{"d_expert": 96, "normalize_top_k": true, "batch_tokens": 32768}
Below are experts of layer 7 (counted from 0) of a mixture-of-experts language model. Rows are named router (the router's row for the expert), up (a neuron's input weights, with its number), down (a neuron's output weights, with its number) and show model dimensions 0-223. Each number is 128 + 32 x the weight over its row's rms, rounded and kept within 0 to 255. Numbers have three digits each.
Before each expert's rows: "mostly gets" lists some tokens that are sent to it at least half of the time. This comes from a sample of Wikipedia text that the model never trained on.

# expert 8
mostly gets: " cap", " Big", " leg", " country", " word", " coast"
router:130088142142036137097152092125050103117066090141058062141086108149125102177133126156155166115120123124129178184092112222103109101121129142104130089174154168182065160142056117088122130123123166162120169136181147141188112158147137106194085104090125161132073152112158101131160188135170111147167107126082145131144123160116117061089178168120147105147089147120187104147089094169167096091157141103097142146073167151098135083158134115178105149104097140147151155156095126083168140146131137079145152120149098109191085141116149120117108118138162088148150170153134145141098143113086106167166126093164126160080108064185113107166153165134144138179133098117139095123107110137119175103161
up0:101133151094132118101183141130143116141109083127124116066205154126139117110091123125155124124111084150085153129101188119150158111105182138166151088094148122066138066116077132154129112161114184139123162125159179124123118124155159146139173135168163180039097148105095100092098157105081157149159134173061103079088108121187119174055139110138113112142114127122158095095134126052099102155213060122108116130095122136108142188119123076120146200137078111149095114149059147103147120097144139146109138139145098143128066153146140110094095199120142127183154172082154157136086167148104175127150081101127114098132099112198119122079089144138159165166133184193135154128131116151103182115120
down0:125169133093136147137143121105150083118115103130125072119140222144104134191109172138205149086182112163123147169132155066128115114088136158147087131130085155108156119156130104157172135100140206174152193125114122148140084136152142147113097131136092144154124130122138070113129101059182113127173132147125115099143125107116162085160120126130161148160128145065146172125132112153126072180154109160107075097050122161171156163086114122142115133097112159032100111172129126070131100135133140173097108118076167125149126129123146135129106136138149088127106098143069090135160141126105168096088142101069174104126160153097122192154115125197108135149137103182199214138135130038165190137123

# expert 20
mostly gets: "The", " the", "==See", " Country:", " this", " The"
router:105105097103110173131099129054064173103121151130116109171131150088110060154129063213121121142091102164127118090155104135145097098162160116136143084056151158123126122159161142139162126105154164109109199146176092160146143114135169109090183100148098108030169092129142140149090135090127181149131097186134097082162093088142192128141146117101123101085092117102171100104149119129113105136088163068131175169098137067120123146146187187136077138118186073085142072101106069139137134152230139172135113137100131143136137098115140140109114141075109134165154153078118090149128127127129170118093073163057065101148114154162129128131109117109139139133115152116168092157117114154159127137145
up0:079172130124213109134144152117124149058153100135146101133128115168130172133050114130143126159183161084161150082179166166140172139149142094163115132121176095161098208146149113123134183078135152167142062100120143138149151112086138158110122062111164221115158133156152087092142141164145162098151122137131121055188109138116127108180174177074176126130124126103152186120142161077135080153134084159172095148160105097104105132086086128107139153113031054135121147103151107085148139160118141121135130145075072151109167147127093146167158061135111087112130127086162116104078155094109108122112145110154114098151091124153160128110136127107167065131143133176078098103078099133135103134101
down0:072134118155123172181114109067151086086161087075103132155089138069164164164087179182108166154174129142131188181136188095098121099117137143108110106103102125076176098102101124103155142165132085128111130148129113151102113174078152121160156131084131199152192135158127192117100099120073119131095052122186159155176140142106140180122124111131131115098151155092063097129141107079110118137175134125130196124111111104134132153095180147157126156130141130152136157051127130108116084077142112097144107158172180141115175091118095064194123119077106095154165181084101166104123118113119128116070163109077111118150107153101155160112180092110105137132151103116126138157171138200113091079089

# expert 73
mostly gets: "ç", "j", "omb", "ré", "yd", "ij"
router:142153115152174145126115103116101131149111125120145141159096129144109119084112084123119142097146130150132103105102122114117155050047109100117152103129123118084079194164141145070200089130187133226173125147096171132129174106094100114134082122066225097118083086148137153151134155126099150112097153172128098067119145176091148136230142140129147164090120118069111190119159095126098085153091153140142158098189164116084048124112084131144126145116132144137125102147122161111140066072107134153124152104166112105131108162071104163113163085127203087132122148144136105104100136153172133098095114105181126106142113095108140116186109153158137184149145134063096124105166111121174104083103
up0:169142154162110125105092094122092122084083134153115079127093135161119135067135138098142077154113140179137173120137166142142155093106137187150199071120196144135089140125072171183127137111116159130135187138094135127120074113180150145106148090143156160150094128113162149106173122102149163173133131150103136116133111110190109147078132104117094131100132143178091144178127103152150174110130132089180120106137063127098186147090084109139138144080138136170114126171160087174165170112141141131077188116167073117189077109092137170101196105100162085193130130107175132039144115111168116109120122092121080098079138124140104124083118185159202060142106085124106087110080173118142159108137
down0:141141130122118145163148082093070093134115134114126144094133114126109136175166136099120109124139126183098092142119072093123101164086130166102100113127108158123133118140165129175158140118096130143102084129109184154131147108128132109094098090161159122101128112176120085112133140168075141116155152112125144069226178158115144148128187099171163079086086157119118122086120093119149154128140170214168094129079120100108097127094084099099097148097161135048128104170078169181079123159147117098161142145165119119091098133090189158090136135108121076146133115155174123061161148172139123103068151054112121045153134077149061060187184130151123159120133092149165139161172093063122078130130

# expert 66
mostly gets: "The", " The", "==See", " \"The", "|", " other"
router:088112147119106120124066096163098124133069122119066152163125130149135073153123111113124144124114170175132105105168060066172098163118168127155156161118142119037112145134115167153157113140120157111125165158143103150119144064112152169150131072124083093158159047115098126142170161108106143162162111161097127119088189124154121128081095116140100091181140095111135093115152154105131158172104154112172089144099133137120093173099116128147121143184102017144162102172130062086161106127130125135082127096119142131148119155148137155150164144139135119102127183113159133113159167137076189131122083147070097155132138133241119164085165138163092069116081147140139149130126171184153109093208
up0:175158091130053094114116141153163134156086074152125097128179107142091066100174082146090174124122155110124094094161131166117132151096161095110162131118120193185138099162138151154115158101133117141162149138149129140186112132068135077059180079123113136188169166118129071082133138129177140125164109130114102109115138090138113046113165114080179126122171144142096113174214097103180102172121090159145083071140099141113165110072149140113122054095133071149100135133097101095128180113132125118079181143094115110152058111134119126093109105117111120087144067047101131154087114138074120167138118142138137095114102141159158159079145105107134125108069092143129128133116126103200178117139
down0:118130119118164141054139200167130166121157108092165093074122093182142146154110105147181124160166143164122087081148129153151169114164165136151144109099094115105135135107128141187119214172160114104105153144078101160158114066154137135102176095114068091135152161140168140131108080066109147113143117088117178153181122127097129083105161098090146104169144185112165074127135125193120095195127148110163110077121121116120124150130130154093125137088144146139177131151109089106137149144158081109110141121101127161111041118080149149082103154172135130092119053104119102110090080141121177126170188217143156129140111129111161160083143117156109089110080126181109210128165135127182096113172

# expert 64
mostly gets: " Coordinates:", " Label:", " &", " the", " (The", " (from"
router:076083145081103166100057102172152216108154131147118091134076105208141112124133076124158169140124186125173113095136134112140146139137138109144141135071143174100179107122169147135125140133050150114133165171115152143111148152144163119088144119145100105168096098171169114126116062069119091113192143116152099086108144122104141132186108145104134087138125141156153105111116126099109116130096166103156152142125168096115113192148103130106125187174108105139100142052097045081154096126163131142129111066088140099152107185167138128143165100108135148123109104111122096086152097192102124108098141155093083141176112089181206114144146155052114114109058119147164123127143092168088187160173
up0:111124141190158093080131160127080123114116151111161116165154121109083099123135092162106103210159071122110123135093131188101076087126056161164135117130126099120104122175134103108146151103162130107201091131132112172081150109174114113120134170171136087126122122142086170113052162115139135120151113100132146127060089125188110108146093166194100059118154061114093150122122114111218145160057159166117131100143114130137099119168098115123113069169124170142088174172128106109153102149167122054101142112160112125164087195098154140094140122102193153155137117140159145099136121102210066127138126075166115147121107172065114085109129124150126128117210128084148087161115120144135137148150
down0:148136116106151106115167134143073103162108140152156094165104142184130132134208157136074067105133181168102067121130127159124130160142082185129122158113142145111123184117069113170111122081137132127091089122078093098164084173176074159116159142178151112114097076075129165170142141121137105161132166106103148149113134129127107135118131126086141050101082106070038148138136123089182145128080112108121116152141096147150096121102157125182148092087097151095168136079182167206126142119122143190076078110155126176123125074126109158158135162125139127095079066152146088134125131169169116141116128099118136050184136100131151112111195163123133103107160095138129200150082140102146080130183

# expert 40
mostly gets: " min", "idd", " Min", "oll", " Mill", " Mil"
router:144148096189092106124068136150086147132048104130088117127146099146127113039154105130139163120169060061159147130153084148121107022065145119072141110155141088140168159206118136083159163158137128164102094145067152152102123134144115135101085122112186148102139154160115136112131137123099119163147124120149119075125117146152136105134134129166192074138138179139160151164126124161111123156089144115126154139158129131085088119149049134153096132124146131158109083151125139138118122123078133137136203135159147109135149153123138200157136090132184090117098147199186115108136173107099175109121131141202130082106143065157162101184136112123170163150106155107130157131129135081208184120067
up0:059099137092150209145103085148059169115169163117096101173121131197058120117094158192123088115167156109110176105123159126114113143121167141070150110105144147123100140107103130098148111160103144084131158081162105197101119139086140114091142108095158109076090077097107100158057153129143179127094202174133095116177080110105177146159152110157124157116169171136179110142139175071141138119143114080111129144181057175151129144159112130155138097159146120142141113103065139123102139150078164101116155168157136119153106108074149146107159118118168117082116185126133123125090132112146062089066158161121122118062102120170098138094110108184112152137131080087137098130083160168129179156165
down0:137131102154104100092120135079101095081057146110090122069151133089131077093133125094111135174158123124101163124125181152074134091080194160062144096104131144102137132210105219151081126105113118176146178134134127149154134064105140073088114091136208092091096106109110116104088082173137152134107155103144168132103169130124180114088105138115168159105193124081172108093165139109165127118198131100118103174149100198160076087174128151105149089129175117143129048120107140114164127166090108168072127141151102114159096123073141113132157126151175080074136142133094083095192104118100181122165148109129113129128145129085166129125114127135097162119085130114073113125142083146127153122159

# expert 72
mostly gets: " j", " sp", " gu", " ch", " v", " sh"
router:154125157109175141110183107100074076101104165136099087148161134128187171095149136116120135179183113133118144146133203104168106066100106156160132101112151143165133123169136154158141118108122156193145157101110173114122140169122123141093051101112169114099038112070182119154116075199131103126187163176134119110076139082079140116104144117055151167156125122120111145115098124156139075116124117079098091109096122145098095125075181130093101095127158120115131102150210142129107110171096104120121168172124134197129139160204144117072097124087130096132090128109120108075125074173117126107151113102156126116126109096164147103102132144127107135122152126177084171199173104150175156169201
up0:126145132132144137141101085099099121157136125129148143146132061117087065142150181134136105128133116145168136184116156157098152181115119083135122158088102161144098149104152116119113106143228171125166139080163167091110119166179127098125146142123156050144107132119100189159139182130136124075175147168115069108070089137138100123094140128099104098122176149093145166118048133096125110106104073135178177135155121151057115123115177137154107119178072154067118168114141137108128190115190125096141158104133081143177103183150093150138131040071154161150082102098107175070104191191124175088148133183082099125090111164140112110144091112134146160140110163131146111082151089138151147143120
down0:094181135167126146066133137181129116135153116139111172169116103166150097142131124063173127123128114093128127150117104111110098102109143068058091105147150151131131126142103121114138120095199170146133098180142117160148203151062127115152147112085180134085156103156142084070148116123169159138143168131050101124103111119153099161176136089139161141126187058082178070143138217126151136156162156122122120108185137154149162098166226063129117122188151132136114167097129144097156144123092102137176169161171166158095145087139184134112112068089143157145111099116104110117080122110098160097114055154081103133151195142091125110132093095140111109172103097167131141171113153122097150177122

# expert 43
mostly gets: "н", "′0", " Prim", "ski", " Line", " Show"
router:098168167090099121157119064137127155091167125127168148175172135129125064051122163109142113105122181134168173138064173093169154144065062134153154117129090100137132091143131123113137107098114151169214150132091147136104144164169133113202079125161160118135063104084138166114122081188097141080161159064138093133091146105118154127186067129157080138121189133152072157137122106156065099093168084093118108122144102148088121104094086110103100120056113143133086130094117186154087134092099136147126158110155077166114125142126097155149160089160106118116076133070103124106130123158037121160121136111121117133133132171128189157154175130098111130177148116170126140144144149155152131123069
up0:124151174112162172154106179098167152128130098129121106137164137110198122067069081149126115144117153140184167090132159066072127128126110078190159129134120166119153127169139224122101130132158149195178131129168104125097125121138165125152133127112198130176115141161199122106120175094091128138108165144172094061160133113138157127151118096173125187077117164142067125125167104062067133153137139116107125095133127136123149127094105155078072168151116117090132125164130137074092077139143125153074113150157089109134135093140186153132157132109176162106098141147094079102136083143169155071096090138118119104143092138117109104092095169158114095132106169150066050180108126183151122199118
down0:086121186167157161126181082125134103140133126126148124223103118136134135162102107075210129116183117125142108146106114178149119066126098143180132103091104124074124142124128153133116159077175127157117109132130124175128140135130158133079095161149109126084120152146111133140145110114122164120123127155159098070123195150077182134153099084130188082115179138107138193105089105081130102132158082059132107105169128160168092052139125100124122159115157125141076121138163171135138148202060129062055116094166149126142120128169173183144150143125147158113194120118066127105131078084102102116137106137091105163112081133087121095113132120106061138110152142169136131068103182177146144069176

# expert 53
mostly gets: " author", " show", " father", " name", " daughter", " coach"
router:094144181100126138144134078135156161104092195142064142130115146147071171118168112080135064153117131141140127157072162082149116126131130149164146100136118138105102088128151119134118144061126171113144143149140143113153080091140148127189094067148170076137061101073111111100080109107146075179135182095165085135171142135088102134110093129161102080105150168106163160156108149124174133086091139157032121102118111111125123103115164079180122134105153119082159090127139117144117085138129164020124148115109094173119124161172084116064155075177184165159035117115111140143095100137067175143138157149099126135090104130109108137099128137162162134114153111102089172173117091095123166137094
up0:129146151149150117107089138138113108097134146155091063179115087110215135108126083092136100159147159127126149094088153157101148123088124143138147079168171191148107087196107161138163166161160100171104100093133117146079080145102184134107080109129175158069120096147115124113140125117064124194156090151163137126109113131115067112109147075132181132126119184163132130097165091190161100101166125063135135125123139097098167155130125111110132129129102129101079169135176132084129173139121194129094170157156123108176219133154129206089158134148135076129128137163139107066130067155139120104135155125135107130111086199151160078105148142188198102136135113104117071119110071092117174107164
down0:096148130077162164155130192201159117122123140165130120137071159133184100174123137145168158136083166075104166078128188140153119109186191089116130110110084137136171164147085098123161140132116168142054144137118105125097137121130122167115145146133080134162133065147141131122133094165118138133156111140119141168143092115112118104068128146126119064143088129157094170159082078095142163101156179101115071112132196174162067146132098084107121120147156122153120120101096110156128068096106170143073076098094126113095107106137125093098209032163133136119121108211137148149127139126154191108116150191142123116246147184096120134131156126143135074101149115125107135125156084114133133142134